Experts of a small language model.
Size: 8 layers, 20.9M parameters.
Experts: 256 experts in each of 8 layers, 32 SwiGLU neurons an expert, 8 picks a token, a softmax router.
Below are experts of layer 5 (counted from 0) of a mixture-of-experts language model. Rows are named router (the router's row for the expert), gate (a neuron's input weights, with its number), up (a neuron's input weights, with its number) and show model dimensions 0-95. Each number is 128 + 32 x the weight over its row's rms, rounded and kept within 0 to 255. Numbers have three digits each.
Before each expert's rows: a language model's description of what the expert responds to. This comes from a sample of Wikipedia text that the model never trained on.

# expert 48
What it handles: Sentence-ending periods
router:050045147099092151130173143081155090076077111168145155178118177156172084119150094109133153146115108107161168123139153166136101161185106113104131146152159174162102148156206119139117078150137124098119121099175148146099120083134153108150183139170113114120140138177148150106176094102081156112
gate2:164201095089057094087146145131164186173112137109093146148143139145154095120137156093149116157139141109058113184206083136111088157158132138152139134111162166138136140148084162079128119131115163107140096083049116136113105118093092165085143100136123114136098152113135168084070101120187170114
up2:135132129160078131039051119062104114142141078144091083140134140136090153115108189108143158117113118082158109100113164078130164085144153141159153068148057170123208121130098116159093141146079174103093178133129147112143147133155101173172157183130129132166161155106123146150096127146122112125
gate3:140150071074082111114092122157176118150082132103097131111094096059127113179153131118129146115110155156066116092145170113121117137149119131179055201114109158124123132187118175122144111132118146124161166152086114101131071113127148142110106170101184187082170079121107173156116148188175150150
up3:097125215127136130137143095125158114208126092134119101161091121092172111127150107170115060109122128140105142096154094174134079139153071158101105161169142130188109182116189116106120162178106140086121105133114146073093108086105112097115109063076109161086130077110144131116113078125126128191
gate4:129124068141080069138071073123109148083136154179143043119190158153139124157108145148130176134099191132166164112107105115133108130169141065164085165124144147090129119085086104160134153129140105167172130109144143144080164136109187117165105135157053163140130141146097113107137106094181167108
up4:086144087087150173121155110113129114077136162120115090146153183121116114142163142158145157153150082089109133077062224125148113163148162090130161111072103116083093181100138078161194138120094160144138144138148110178128101134117140072137149177096193124125126144147140193104080115126100104156
gate5:180164136136135152148144111229123112116135169086175147155124117109147104153150151096122106111125126147065147132132133132118112155142140126192180126162153158030146174117088163134149186186193105170142096103129110140121042156130157117108085161092152072125102137134121131149147181113120095121
up5:110093118084087103098123137132182174117161104123108106101079132108120111103110144154083096135136151131152139095123131159154109121107121154123098100133123122145123128182141146084046108065058138060134171158095112157110210109130031129183089116111113122141157128131131103190133107159192091166
gate6:102145119125115133163126116174107133135122176150115097110136085166174146119173094112058112139124177129111109106159124140123096129166137141196084136009143080172140181131111139120086108116132135140150156093132065123129198131105118163144078082130148137107102147057102073145153082137081091142
up6:154131151086090089072135153161083073114139087101113148107129176149136096100133152127215157125124149143108177191099133063113106124144139147139199150091114165132108115103078134099067088111200152160128103115124140130114077150088137137065181154157173167168114137115100138116093159156145148101
gate7:084159122135106141113082160126148183097114127154137143115140171124097102149142139084133154144060173060137180167132126130125082169139154178151114121122130127083142107139179130089049125157134129167100187093173085136121191134124145158081180119125117117114122070142155156192185091155094072147
up7:137109144129138132084144165134166110155104079125074166136118160154126029100089122097147127183181121130107106119115113112096170134109153136123161129165149125145126110159088122126146146098180117109113118129085083121156110118097115084125136125208157150121100214186187136095104113090148165028
gate8:123083120097151145135131100122094124122117090115141127152110124129209133123132048132142119118095069150122126179072130101185077148137112175114157152155121074119119106144173234115093099137197121153099171122139104108132051131142135141144177162126140138076103115103112096208112100145096135148
up8:141122113140129125151113151095167169106147135147156113121125121144098135122080188131096055122158131212160126118126107122107106095114088133138160127164054147135090071126092061102190160085067202109156144170149114144122151139175088106145085125098153130185141134135065143061099167135133148128
gate9:157149088133083090115089120096097105149108158159105103117164145212117095058164177098171139155142157110125145106127172076106108097111135091151093121151090098124155126081069072135151202109110101139152105126087111135126144162097232097105111170116095161113127186144130114129111110080148121132
up9:136099183134162179139140128163124202117150148070129134109110113063094153160109091149097093097126079161124119160114067159127130145126170187156169138079126135137122126126149206104119125115150186104072153098169117113144067117158063184126127098148142100128138083089133147125172190148084120138
gate10:160115093082085135158170108152107158166118126051100087120096140115125188142115086145114104110109123120130091108151130153180170101194131180174136073095137170122184126163141151110159163120171206160117147156161104134112178162166104178170182088132095143143143113089136072161138166145141129151
up10:142143139218146071112108125143158097137163149165122140098088095131044093146143111107180131088110128164105174111165049143055135134135080133135083137104115147112147136098122120131082134122121070118128117123111103083113073129094139135086063138128180140128149152110055126185121158131151113184
gate11:159117158146097170128131140113126136164108140086092175137097112128101134084085119157179099126149117084141154104122141131144200118123192112150144118119115092141165135126209204073148143129115131131042130093107132183119166102084119110116168182146094138071205100112161147144121122191086103112
up11:106102145129133137158120184148145124203095142190087123157138153126172145126068098091095125142147120190119144169116122068099129136101112129103144098160144140132106078183093108127157144083100122154157139102128086121110132131138087140103157109120146178145103169133133100227025077118089127075
gate12:186137201095060076113109140164157192112070118082161090143134101141161102137152066173142103078124141149116169160103057122122145114125086149113150108166150173106147119107100169105128126117153188149120144090069148148136121135163153112124154122140108148063087175062132115121097128141179144139
up12:073086140177119081100117156126141164126153126120123121141140168158157149132136172150107127138121150124101055121139178153103160118117191105103121129074165146195093159156125119092127092123145107121149169080156160128106163129068078182139159119188058114141108116182114150141213104125101074176

# expert 59
What it handles: Biography list structure
router:149127068129157189077125133110181158162131159170160171110110141097160121131109104164175136127152085103180182116178084169150180108183138097127135141195183116081140092156099159160159103114158141163114090085085105130118111143135114113128153131097068153050121156103165114160076137114147159133
gate2:131114052091112122136125129120158136081123134136070069090149138154126122086104117152080128112125122196137153106047141114143137107117103153136141149096128117114112169089098129120123137085159137167075152081088029118174125116102142143181074085092105145066060108100122139139143166152104072109
up2:091086123124154140151056125089170158124140136074070094073121115104069110205139166124164109109111063104092085139105193101158119178167130159133133141154129145148118131131079118127122134106146183103110126102181089109141080119133060137183093109150163087115086086159096135115177140103108145146
gate3:142122137086138104096157109132098145176084087129156135173083171163104102104125147159095138185121101103150114129125151141104102180042152104159122108115076154136101110141198107066157147086119101083140149185141096140126091149127174136103204122095120127135126122139179196059100124068136120099
up3:144126056106196170137135111106062153157126159136147113118128114151079119128130139151124113156123100059144104093075155093146165066103113123078103084133177158089136149170138126124091131147186143138159125134118049065137111210150095148108165124097123139046131139107102118130124091127182118145
gate4:146095086142091095136175119104093089111140136140136175123081151148140106150100145156170149091178155192132141162075142102151138173171157156064165123211135115047157072162102128090139120119104084118126124213113166136088086109139165139083140116132138159132097202134135123149108141141121138157
up4:129154073089131174107100145134134104102119147101150092156115119111078068113108105138218202122098146106110088169140069114102139106131121079142153108149081116132180181123101121180087142121157110080098110153150128111101126130088175143139142196104201058079140132143123135093120104174164147122
gate5:138075216182109127098127112141086112187193128169104120126151083136121148114109134080139104072098121141166133176074091086085126121117087130203126148128110156126099123126182115147130176109122144097143086179191102092161065117168150130135095093144165102098110098109079134128173131150133127160
up5:153153038057112146131071171139141172094151175116128096119102090111132172079093115154107091115114066146117125181189159102104097088139139114120179110115117142121139171127150136108169143124104158142080106080143075171137099131143140091093179119075142099085164080132133071154103168121093107139
gate6:100139132101161106099152111145155162075102151092162203146149131132064104109118167107132121162115097162115151135159169083140138097081085165132134120117110128134160119123091141145063111129141108137109181100033099143160131147097169076155106149095172099063123168201086127177130120103161074107
up6:148088145180109090155179194128150128151096168183147153116128060140067135137149159117155181133114187145152096153125077158197107086156111137117099106133169133083201159157075137168100123128096145152164155104094155127149103125126178114101136118139183134141115158174105111150147141140172061157
gate7:159146121116100170112165108099101078142175146142161165135136104123164155122125095162103175140105088106111115190101097126112079139095104150154177115099152109116153136104155118138110053107144108166183153097199133142162094211137184131053134150081223114153122125151119117150134138136141164171
up7:074147077125136108154139138140111115130105186078141159082151158122107134166153120087170130147142133102154084119161133125118087189141207162092079152112113146160065121085145117118074123163152085103121136141063158128125141129148120209070135137125081177148121120110119111096216163090156123088
gate8:094118115145100106123164136096159068086121115127123110140069097141155180116128192162155076082144163130126088084087134137118169111189165122076115159106154139148094155151198087130127136167087161151141116111109191158153157123102151122129125109116141105192168102169068176074127120061108088110
up8:165110048114172099106113118151092130153133103121153051170119143144177163134108093155150204156146148166192173143181171110136147141103160099081146170096111134096125111110139132129133141133137132161236141083104129086094144141118119158058133151137081123115152119126103177156134098093169155122
gate9:129085157157122082132119137130155126140097163142080114097095111165133137087177150168149161087136150154133050114080104132169107122156124124129117111151119112103162146145049076137137129078130119046091103162159174123120075107082172129193073155105155115163190164174068137139147112104142093117
up9:092142162115103147123139174145157153142114087163142157129125120143087186087138156144104097111071138094139064062139088100192115136135174127055059091160086114136180128150104075113165151135096132067102142154133136128135183131119121081142144113161104082139165173123142135157163096167123068078
gate10:151143110130121150136128145211131088156150151158092151114155125165177130105104111130123127082142162155114123227190077087101121099124181127191120090099127130058181159118193105120134169091152125120169107071159109134130107157110185106102187092141117090112125145103158090089102152150139111139
up10:107105086158134158091097100057136117172121135159182069105124079062110182167140126099127082110132087099136125069095161117164102128141156154113150139170143194144067111123140174142092110103146049133082150179107101119136129146144148129148111108111157103128107131164096137164203121183172142138
gate11:109150186122137101174165108101178130023114097132129173117113074119126106138154139111093120049149122150108135206084149143081140134154085154125139152143130104108109071151148176096116090075157147100101148065120145172124115089106155098136056122144149116131149123143128143149117140116115045089
up11:133156085129164127141200070127127131160102133129127128142152165139154077127133072162110155111183117152155179156112129122074135135143102114131163177106137100135125115102140112109191070039220165177134161136143093119106148214102169117118108147122136129097105066095094139161105136096126166124
gate12:125110063129121076171122204096152116067133111172109158061099127171155095140141149116157139092161201128129154129149075125131181093110099132129079153137192118100088104136069150152141138091154162170102123127056089123120116083170156108144141112162143156136096131055112112153097166140154122130
up12:116120170097123136075158049191156127177179167106147117190110155074168154133144092134125097098156113111113132131152146140157090187169193138189154067150117167147096144161145131096110094100153114104107147166160137104134153112087085163068120092082105119131118127190170144156160119107108122163

# expert 34
What it handles: Word-completing suffixes
router:130121145092095068155144075133114162112110093136111100132153201137163090101104158075179113102106176174131186097134082106117139157189129104199113165158158152174141142093087122155101133106128159124122107155116143153078152137109136133163166120119039165058109163117121154149119087180163128155
gate1:156103125127070114144109157122166043130134135193091115098075106120077126124076154112119137145148110091119120083151116132078193138114086126087159095084166131180151133177117156158127136147142160110118136152174095143111187165169145067119208134094119119126160121143173088082180142135091084142
up1:113153135123171136141143093152071180139161126081153117105145111162119127072157094137158187131113154153169188067084150108151061070154096155123147133158129042084082154053152073124068125081143070135129097124147133135146143121113120170120091089144131111119067124098120107151118138144136125096
gate2:143131097081115090157122098131094135191122187079135132110149175145121106155151134127147127127142112065121109117102148146129183096050141139164106116094158190109165145106151117071128210089152161091160075116082124133134181134101142085128184121127143154131138199128119125088111123153195194129
up2:130102144191129122099120110121158131119182126159112144080124108133097111119099137105112144160167130174133098072070132060125111147183116173133180117174078147146147159067091130145146101122104144119114182099176082115162076112100138188091154063125166146153092092106147130155188123112054100159
gate3:131208158169109136151171122090102144124106176117128103125151087138125068064166081074110129149111174153146114159132103133192148123095127132105130108131134193093188065128113100139126171155160114062140105166137087132139140166050120147130137155129105118093062135167119131089186103112164142094
up3:158150158128149094129184071164156079099096169092147109117172116147172062149123125121115140172075127112141088112141132125080174085190117146174135160086122135148117070132172185118129186180105149098123171123121086122117094172099106071124127145123136132108069118201177139139123112066140138137
gate4:136094129177107124055100092102128121159073136154146116138168146200129077099102112106105119200103158133143160142088191105127162080113121118133107105137137121136157112130146124142119183151099107126115146120106064186127131110081177127122151150060147163104113215144121068061166087138147153113
up4:160106081150102100072127114087132134166050099123160102184143159124145104164079122154134141225105110167142152131074190099118150128154150076106139188140147118122129092123098076153124146113088087089144130146161074129118121135108133121148103165117141178089148151192069125105111077150111079133
gate5:105145115133100154099158137113104088116133135201074138104109094189144086122117143138061089142117123185123106090109126098097105104148172116105059121149117130141188129119108130076171133181100124085094097127152093075102157122132125107137155140169153143163189229116142109063118154149175096112
up5:155146092173140096151092146173114112118196113070140144086134130180104126116140087137130171135095124094111124130156114167132115129106131104191185133143100155106112123081157167091107182168101144204176079073098141136099153098150054181093124149178143080136112113093148127200147093150153134122
gate6:118114140151157109141157098123132160103084114079083087129127114196132118089164139098131138106087163110155112134112074086167143053118157106139160115107089198058093136089096118093194157133137106108157126132075175147117116135145162205094168085100100141137141108095052134119152174138133148164
up6:148121135127202090097202119099110137159141151162158101144136167174166131130115124116130069122133100079144135124083165144150115094158155111087108178174180190077104117120171132115158135155173131155118130144104143167138115198102104127121033110115103158063123144062114126118072132118176106134
gate7:124087119095094154125100141165159110126105149072086138091129126138144113095053131081138159124080146133107117133126117091118172100101137123189159091101107158154171167148111076129127192133116184176117162095112039116130127107078124160110177104134102166107079192061129071095132156133161146117
up7:118144151108155156149088122117112125113136127100114154111111098150114151116172166139091142081172123107143075131089109156106105117116133114129130083127052144106140094099112204094100134123120142089158101080129247149160129137112165149113129162141144072197179117164072155125140119203168194128
gate8:150121105094113154115132146097134098126130153137164162111098117191146172107194171153163163177119086146113145126129094052110096107083128147034089140170059142128113124088143139123125188089091074096149072087132149170111140157092117094087120162070110127110106113177134098137081120127157112150
up8:084086053146089138114152156133135135147124123093142124148097125119126107112142120144109192079070125181077090141088120124136113149113168077093228148104104156153124066178095090161142132140101152151130154167080052073124116092176085139137112128124134142095095159123106130135102121091140085183
gate9:154162140133095130133138128134126066045055190154107121082181086140132080121154195117169138170119128098130149128163128089143151152151132138145168045162128136129177128109113108113139204102131139124127176095187096157072148211082134097133136129160122119093109133158129136128095121164143100125
up9:167075160188090127089109186129150085087149131178169145129211135158116114134117175199143180151084135107149144147081091162097187147124169106114141090178135152168120128169119125106101188116166165165131162081119151149110127132109097138128147134108116151134117117136119178085079088077079131103
gate10:123092140167162131102193122095121118161128178129113211097139114172127119110113195073159118134115119117149117094179086129139143129122122119147138158155096137086145092099116138144146126220153184182143100167104134103170077115154108116107114142138203152191169127100144136117178198125163117081
up10:120103163118128095089134110200083122139116119182091076175137154069119180129167155119145047104121145111147129109090154129136086177088073136116089160134163103083193094110111141168166129144078109166181157168174129096102121142122164126116109157079119124129160137183093179136155122105175100150
gate11:075144080118099153129113163149084160119094193115058175129143148131167159088102099099127104138134122177139172142109162069087138092043118138140109085151118129104165133132108131115199143091110139148101143155093135209064065152144174133114115154156134127115123136151162071112152165130091148162
up11:157167137189165113112108105135121100157151074162164098086174090140075138099197128164106101069128117128114074165125045194150099169159140098108093119079147154125113110106091075149119141145154106137170142096146114047187129139124139082134115149126123100138132088125105151152163155134170107179

# expert 15
What it handles: Table numbers, sports words
router:145139099084137071128125143092164134095096087125163106146162134162105128146116097092131137059091159080166147117153159105142141145157108158123118142062087131138101126150085101081133116122081149127076181123191169082101111162157080089209163114130150170125141114045129149181132185149156105139
gate0:178095113171118182153141124127115149112085130061177117145121088159076194123173126063138128162060122089130046165159165126158088125105106145100104156053105150107153163133173125141129100174101135174089078129099137111083124166131133166136142109116115112158140107089142128135170129160184154159
up0:120105160155103122177157176108130165136154117097114097124116131187162141081180117074130085155075136134127104132108082138120059089118123196131156147159109070160103100092150121110108168200175078133098112144144084172146097084112151083167095086181145139141142109101150064128157072113132112139
gate1:072078149129114129110169145147100172175090154089122145128099134112148106116125145137220155124127132103150193090184093085055114122169107172159116084137149118077163112127112096138121145122087213166136170144128128156152136111166065158185160153170097185132155137130153122185119147128131134125
up1:114105174114105120147122111121159083104088151159137166086094179151079084098166125146147077158153161120143110141080186105160155095110172132124102192140136162169147159064102142171112067087148131113138134155094092063093150157160129096087122123111155139126137150183050140070091163142165147140
gate2:062098169148159134141164174149115201127151061159086192137185143198150082126162144130081147179143105162135089162080139119142092129129134090163116147117109142202158094131158102085104162139106142153144137105130156104138169142189112135143098115176109178150120107072101157133090131129138088103
up2:104118190136092198126180138180072167153155152137101176158119137176146114131068139151082165116142098134121097155108087164112091110090153090102150134088134139181169109173118120151087134120157143130177098165096146121137191134155139148126145093124093158162035169111169175122085166126142097110
gate3:191095096120117107089150164112122092149105115122112169094145150145130068120188130111101116130167111169139114174156125084174232116150133158208146148120160131106169120096118140120141121106166137175169070083110082141212120157137149142135068148120105165115095108128137151090085170170139117130
up3:132136069101166104169176157089179158120109144081135136174106105152132159185154102158126114171173120114137086165176157156120121143191156139125131124102118111191138109128115156139144134152119141163147105173135109107112143105108079126140063143179154132073194123171021113121114115182102106175
gate4:165114140125125093123132152111141119156123212139088181041169150175175099139141158053141129116140145132157149163170153094079126110129139215088167066150104126132163115111154107118122135155075108092117118139055159128102150108135090149130150098172121163139071109100118115118131149161077109085
up4:122158101137138167116138095112074122136151100170174122157082139097115112088172074150093095117095093129072095084130089122159092131118123082220120153112142112121063112116131168143153077108182147136157145103164097137114124104110187124121127165053157073130200124153099145125090097121163184132
gate5:092146098128117194134132096129140125122089082112152106145138103075072109122120154121082187139077130182108121101144056135118079098133160072205043142097125108143176157077112133160134171135143141083093160087173107132123097089104165129133149124181140098126122123117155108092136092181093162161
up5:113172163132120120116140051125152137114134116146194147133110137084150168054154155118117124129138116074136054178111141170128158077091062179167094122128133108100131145107157171102109089088124124137193095102146145112140143173171168183073139098066120115140097141170119110135136086147074168132
gate6:173116116121151097171047130069116150105112129122134024136114124102131134139082081102096102155096093196124109139074160116112145144161103202158112105157147131100107117154133117143128166115061158120139081075132134133092142096116098105110105115083143096107087104127080059178095101126083142145
up6:163073134115098160133092160092160124127118090127116206091164154109072145149095150126167155170119127165190143093089101127100177174154107164125140194168128055163104094144152154119178129118100135181154161122155135153104112089162182145086128137138127197143138115171174106126106076118086147109
gate7:154096114122067102129184097102201131181142142151135162093197150116162080089076127141145124107134131150142133088118086139106152140127083184107104093116160125088169119107173125140118149124127139143076118117065165150101156105135104120144160114226128185139123161086179086162175162102137102094
up7:114154126185078073115096170077106113151143134178085045119098096142111146154176171126125124129045141140093126151103121136146082162175138077114181114161138076084150135153151128127124191161064096120127092086161136102071170143105134137121111117117124077118128143167124092127119163060101114137
gate8:121146104091115135074124123159123175155093120100110166107157172149105130115191107066130057133118129202174139123111105102111122132108122110086138132110110105181133151144138125125171104162101086135110128150122084177200115086113144209074114124162165095137187163186171142123115152094163121059
up8:127096127170091148098090067121114127197140098117149097156103086105110109141066156151094138164091103101091077140116148181142165127122113134191137111168176134076132175123112178167068132134147106106152152068105090156156125165127094072202109131133094106098110102072154129164092082113106122153
gate9:114149144150099104078148132177139155147114115167150149133171102182158108120086175152123162140109150095138129067092083156097146173118090012114105154148134092109103097097182134068178142136155176150111106120146102151111151131184172190078080134097121159140129096131164122162120117078115148157
up9:119096126138157162122122174115160130148100084151130138100121196107131169118084059151138099063161086141153178124092123107159133077128152185104140209189092155142102043126104107119153106095097159109129098133153098086173087147154093150157115120144152129194117131106150170133152188134120172129
gate10:164124149124084121143136156123164164113114119133095124205130118153121113115088109079183134162072140115075150198138136139077133128133080127037171092079122103119106162198135101133154124123195103159096106112149152123073177086138123148131177122133135156151101138066126183166144083105136093148
up10:177123197150117081123126105092157091134125126126115098129186065141096128100135099058125160135144099116097093199124174135133120131106116130119165041090105103142118137168167119127144174115126156212100131149118179148163227078120184115110148087137178137136103128117125127118111110139162144111

# expert 1
What it handles: Clause-joining conjunctions
router:185139134167130095145138146195161089145149100157212086120111140124131122181103131077087116152153174153109170096116138147097114167131107073144103141157153146074127147107127084187175126165166070142128131181125143096106134119142182104148089132154058147155117151149191097142132086084125100077
gate1:092128063100128089043129117126120130118151092125098148143164154118119090156076109135115150145096137069056145216119109103133141114167147130151055123165142143113109044109133186137111143185097144130155167089141152097124188143136151104096175122130097087136109144157111205114145133115132155151
up1:143184113116148077096145170134131125135158160146135144100148115180141191150165148128174190138144107117135089120140190118198127102127122136119141103094104072142154102111181093144102099094141130069141189181113110094178136117187156173108146163104128099144197173124108147179152114169104085180
gate2:165159133155101132073080133100122069084142170064117201140166083132081124115159132097087084143134130140119126165156133122041174100095173173096123093121161091153197138050106147091108145088086145127081135152118139143185152137122144101105109121150158120148123100114115160156083163119126113094
up2:063135124149145166129168134097144140183187109165125152114141158084149183116153134168105158138105105119107096102172133100188044126183162134130139120102121095144142134102164109110063126118166074099165084134087113108123103153120054099078090146117144114210158070135120133164118112159098114155
gate3:182177089071118147088087121126141119150136167137115130110099147128113144128160188122161085175137091106153132154109203149132114128109089165145093118150104129117146175103189091180115202139092174143096157143061139083118192119143170165094124130142162132087148086178121122107180136155137182166
up3:101122218117129176202070145141081075135130157059138133107072143089105112122108127142100090160149129125100107083127057112067105142085155149073138084123111115156122121156102137141170182123108121109119138080152138154166187136109106173123141113131146101133141151121127085112114175128042121102
gate4:115214092131081096100159079113129141113117147162059143117166172164118109097085078116154122096131176108153182137127105152170106141173126133158119171137106154060159122091103147158147145146197088106116139147104128176094084098162144115145130060180106122122122059145070138103171133149126143153
up4:157099156175163163071131065119113059106060095177144169115187125152133168139101118099105158118119094075077141038149074102071146115158109129146150092161127142154154115150152108148112081082171128140113108119129110161107143197113128060121106093143119156121091142105101158124121085110132152114
gate5:057085145120093144178115124134122175139168106070126140162074113123119168119184135156132140121167124140161064145109097127149164119097163149110209157121141122132079114109165159058155039114148081121160140139158137103122075167139117073145117117147133113156153083145048127084154143137111104149
up5:084125110127150153167130088128103084076148162154076137072122107169083127110118140141064121132112104145101120116168176134169097118166164156149119101155113050141122094140117131142097173160122141073131081129127119208160147112129121146086164174102133144122131172132166123057076160185096180067
gate6:133120121156101181136108210113146151145182140116109124089139074139075118106077147134117188113110106125096127156166117093105079126159144133198120112142134141099133195139197090067061138188133149109020104129133153119156150175103104109123123163146149146108129111095137151115153110182133140123
up6:102162151089106162102107144121159120142117106201103091110157097153156152138105083125121086149140116163107165164177106124096059115139141104176087169160101115120079127142145072066085084104085125091096124156158103083140136156146088124088113183138143195097098087137089051103108117172166149144
gate7:149147075138180099147140082114097146101109070146097126131132094193076079119066186101084119092098136127167064156111157139113189111152071137138101153175132196088130117106198142106114122138152090136141070144163127140127120160149165110141098198118147123102151104126078126152178133138149093122
up7:186139091056086118095134106188114114047117121113124122153100119096152109114085115073130090112091156114110145182121107137159100088143121155145118126094145135085124152117098179094066144175121167107160104079149165153142201143142107115125142121087128148080070080122105164065110138111180140176
gate8:168095136101105115039145165143160159101167123111138130126133106126086132119180112122097131069130077130104098167111141167171184046094051128108103158089179146110184144132159164102105145127133107171106132082126141170121155076137176104134115123148179082137103120140118170130152096100190094104
up8:104044155100129119185096100151088158117073154147146086146125161133151090121090157092157123167135174153152118085117114089098071190175148127154156081171114135169073139176123127131098064110133169089162098122119095151135104184096093168161123076125104167123077139176124128154121134141078140134
gate9:153111144093090103076063094128149093120156107111130137127145147099171125153116113079136089114076125102144191202101161121068108068108181157092121120134082181125124127122114141049139152103136174185125136136157104077143118196158145138143160160138138165089114124120085158132140135087173195146
up9:113088125173126145101086093115110135163113090189170140110124129085139172159128154111142064130111134046155117130146159095112060144111120142149092122179113163064090161116093146165177141124122114189169139141121136099105090191123075128182127147210140137120150104167118172120140149125156194145
gate10:160102185116105174149119112141096077151179119092093140093144116133159093117154142129143065167131150154067177093143096106120097136122137187149128068139085208118214132143135116131082142093120135119096157128201093138128076118132147114164185090130170136141083121115147131067160186126134116136
up10:075138136130125131055115099115105152087056150160135121130127114144143151098089106109178164107161109103107160205070072100107168110114124108113089132095142117123104117145126147085115166154191138149209116115127153172146168154119128145079143153117105047046119142142113167188087130127128149128
gate11:122094109129142130147105109091062109116145140171145112130122165115130122104177123089085110112079161075187197113130187162144080127064081115099090108146154137104212138105149096146154180147151105143162122087153126149072148175121152142114167133136123179111137154085164076137178130095132184089
up11:108090131162115147135158156151107127123154104183114120112157121158146114120166157107138151072177196117162155102166161159175126145105119031108112146169106148124173039160104129111177111106071088175129136157136114133092111135166096122145104140147093165150142213097094140139134138122206157110

# expert 49
What it handles: Infobox list dashes
router:151102070128215140163146132065115136181111144127131102105104153181116129114136145117152112148103102149159104156131143106171154109155058136131120148154147129076092103122119138081158109157096137121117140159113093163063060111164143131168097077125129155129178064181071093113096202096159092116
gate0:131123117148142085112150083126064166112152125157132136095148092191141157142145185087092084104112167142126115053136091103139074127160177107131102170109176172141127131068130122110138169229169147154109102150077142107156191101129122113153147126137098144080102102076139179146184135111140144113
up0:157138085093142131129147118129116130123156103160134092063132083163184178100171136112111130138110063156149164071142111104172086126135142185072118168108132173153137169118180133089140147109167133151075143212155091140136158127146097039194151114084123143095127108110160095153118132114163107171
gate1:156137124147132131132128146095149163132097087173152119153156169168171094130102131148106155152143095152075174140090144117136116097165104141148132149143055103133077140124141098047123132207109130131153124105092172154096105124112113141166122114198182131147096109099144141255110110095077128131
up1:161126133094123141125179066156200159139127158151160142137114085083194066156145158104138109187097125148115105150145120149175132136157119129134144178092125107114141164120180145107127045220165126172165133175118158137173158095084147125088124168149149114054114100118152151142113087157131123122
gate2:084148120075084104110147155158096102114162179110129087084147128184145144090161144118175134142090161159120115170151122091125074122068117081135129124091079155122198073112120154104151138069136125186115108041133162125107155138132174162108126173161145146177126097128166091077125171101137178129
up2:115157111144082135133092139189137095106154108096155107175156118093089156148111101117144178114162132106139169069170118096099135159184173054129150101092154125108149168097195121206124136133132100146129164119121042127122107109100104140084164155082105112194144146136188114149145093171099135163
gate3:102120149107153146133107150124155143141103146143137144139167125068091104099120127131162136143109098153127204101130077165093121179145131075170081172102171106163082156155182125148140078067150147167109168151109025132125109089180135159080135102121047106094121124135110106167176145141092141098
up3:095089204088133141133095116177127170142166186110073166112131106124192186041106146116118136150089096154114104126085117198134103119095110112070182164093129169166109109120128154107109080056136128166125177096114111124110163118091148122135121123110110114117147124164090058137153130134131087125
gate4:145126138118145104143116163172059132099126168138115107077137127207155142140118158169167116086186159123135139109157090110101091162107097125112086191146125181112056139144109144078161190116189133130123114100128121146106095090165130109108122093169126156171145093122168107060129184108165193097
up4:162127126112122120132171149113108131111163173152130122070200110162156113138104154151161112094199154123116125150128114105133132152106113117125075126169132079126106121102110148117140157095147105127104102127139139115136144108192149104133135118207083202185126122103255180118129123105130203120
gate5:072114164172093163105155119083170117085105129134142128125136197086081142098084071170172169116117122137089142038152115078133143162131090122173104176119079105172126154094131123114147133063121129143122132165114088133092130096176124077147092131144056157129124140123086116189104131124130164171
up5:117154143109116161095108120121095123160114157157106087100140120107179113110092078137144138142128143143133103120130108060083099170143198072145143094168112155157074094177111100138117128072073176104154118138108137111103212156104081185049208109136107126160123163120163083124123133137162150097
gate6:146111101136133102139160136083059110172136149157113082138140205137130153099080100135145128126141183170113133205106140139147145121073088159133227153109172165127120053089094093081145134123150147135193082140130125113095149142153171099104098087178141148148115122132160129091109163092143165112
up6:094145142089085112144149155125153119111095147121073146074111028134128112107109191149151153135124160115142112136160054198086150115144136099130051102142118165160099108182163128055138134109092147132082106107173144133116181129190175142192147126123109157160117116111085123088125093131142124142
gate7:137131127109074150083209058140133062120136140158132113125111129107195139127164105164084177125190100059133157141089130113133189199110096127142107151104143107108137129174139125152104082123190098189166105104092115112144136158166104154120151118153135140074104182119099161145154140120100078119
up7:134131135104127135118124153106126186159179102067095118134068088160155072100145178099106115098107146204103093181116156130143072109090164137145138097134123064143112123136105115086120141114151162077049128099106118131127097119026159110115089126146146132093170095128135138158155112122096055109
gate8:131158124136095143109156147131127107099087122215136112106152162169183150112121089199125225116173123145125179111124077111110114118066110085143127095174124121128068100180073064154137179148186084122121086104126151089115140153157156110120129130088156128104089158147144102080097129114147154134
up8:144123125157135081175103122108078118185195178070101100125111084129111191140148150102132063140116160098180082193146174174148141141136153167131159086129101104141149137104170170109137177084093125115172169144170143124136113131079144158116140112141070158166136097102134109092124187146101090080
gate9:080135114142124134130155151137162147077152069126118238091121094111120154097169118128094125080147120148142097081075105136144134129139229139137062144150148084137136116129159135164087054161149146106063146168138097119137164067122101165119117141086068142118112147142108110163153114150120096114
up9:068125120119089118076108114145142126104129195095109158117159153133123169060116166125132175118113151091109119125135135070092155097057160108147161159075155174139187211157105120110159133085137140110110088114070077106118126123141088139152180182107084134106126117154124082093182131116174113166
gate10:149152095112126122151132136177104113141108176123120111093175176134064129155151166058119149141115077135136154200154147177139173109133077223128091152122166127102095082157099151033116092157144132117108119099158098114104077120147114146155154080160071134159158121155096124106147174108134112146
up10:109143113142125115136103123159086103107101139135168114081174115107070079131145150137118167158087082191110158186165100139131145135115079202142093130130064082120054086124081156055127113175107155145102141081134114104123078119170120138124109088166115112162142115098073101116119183113115173168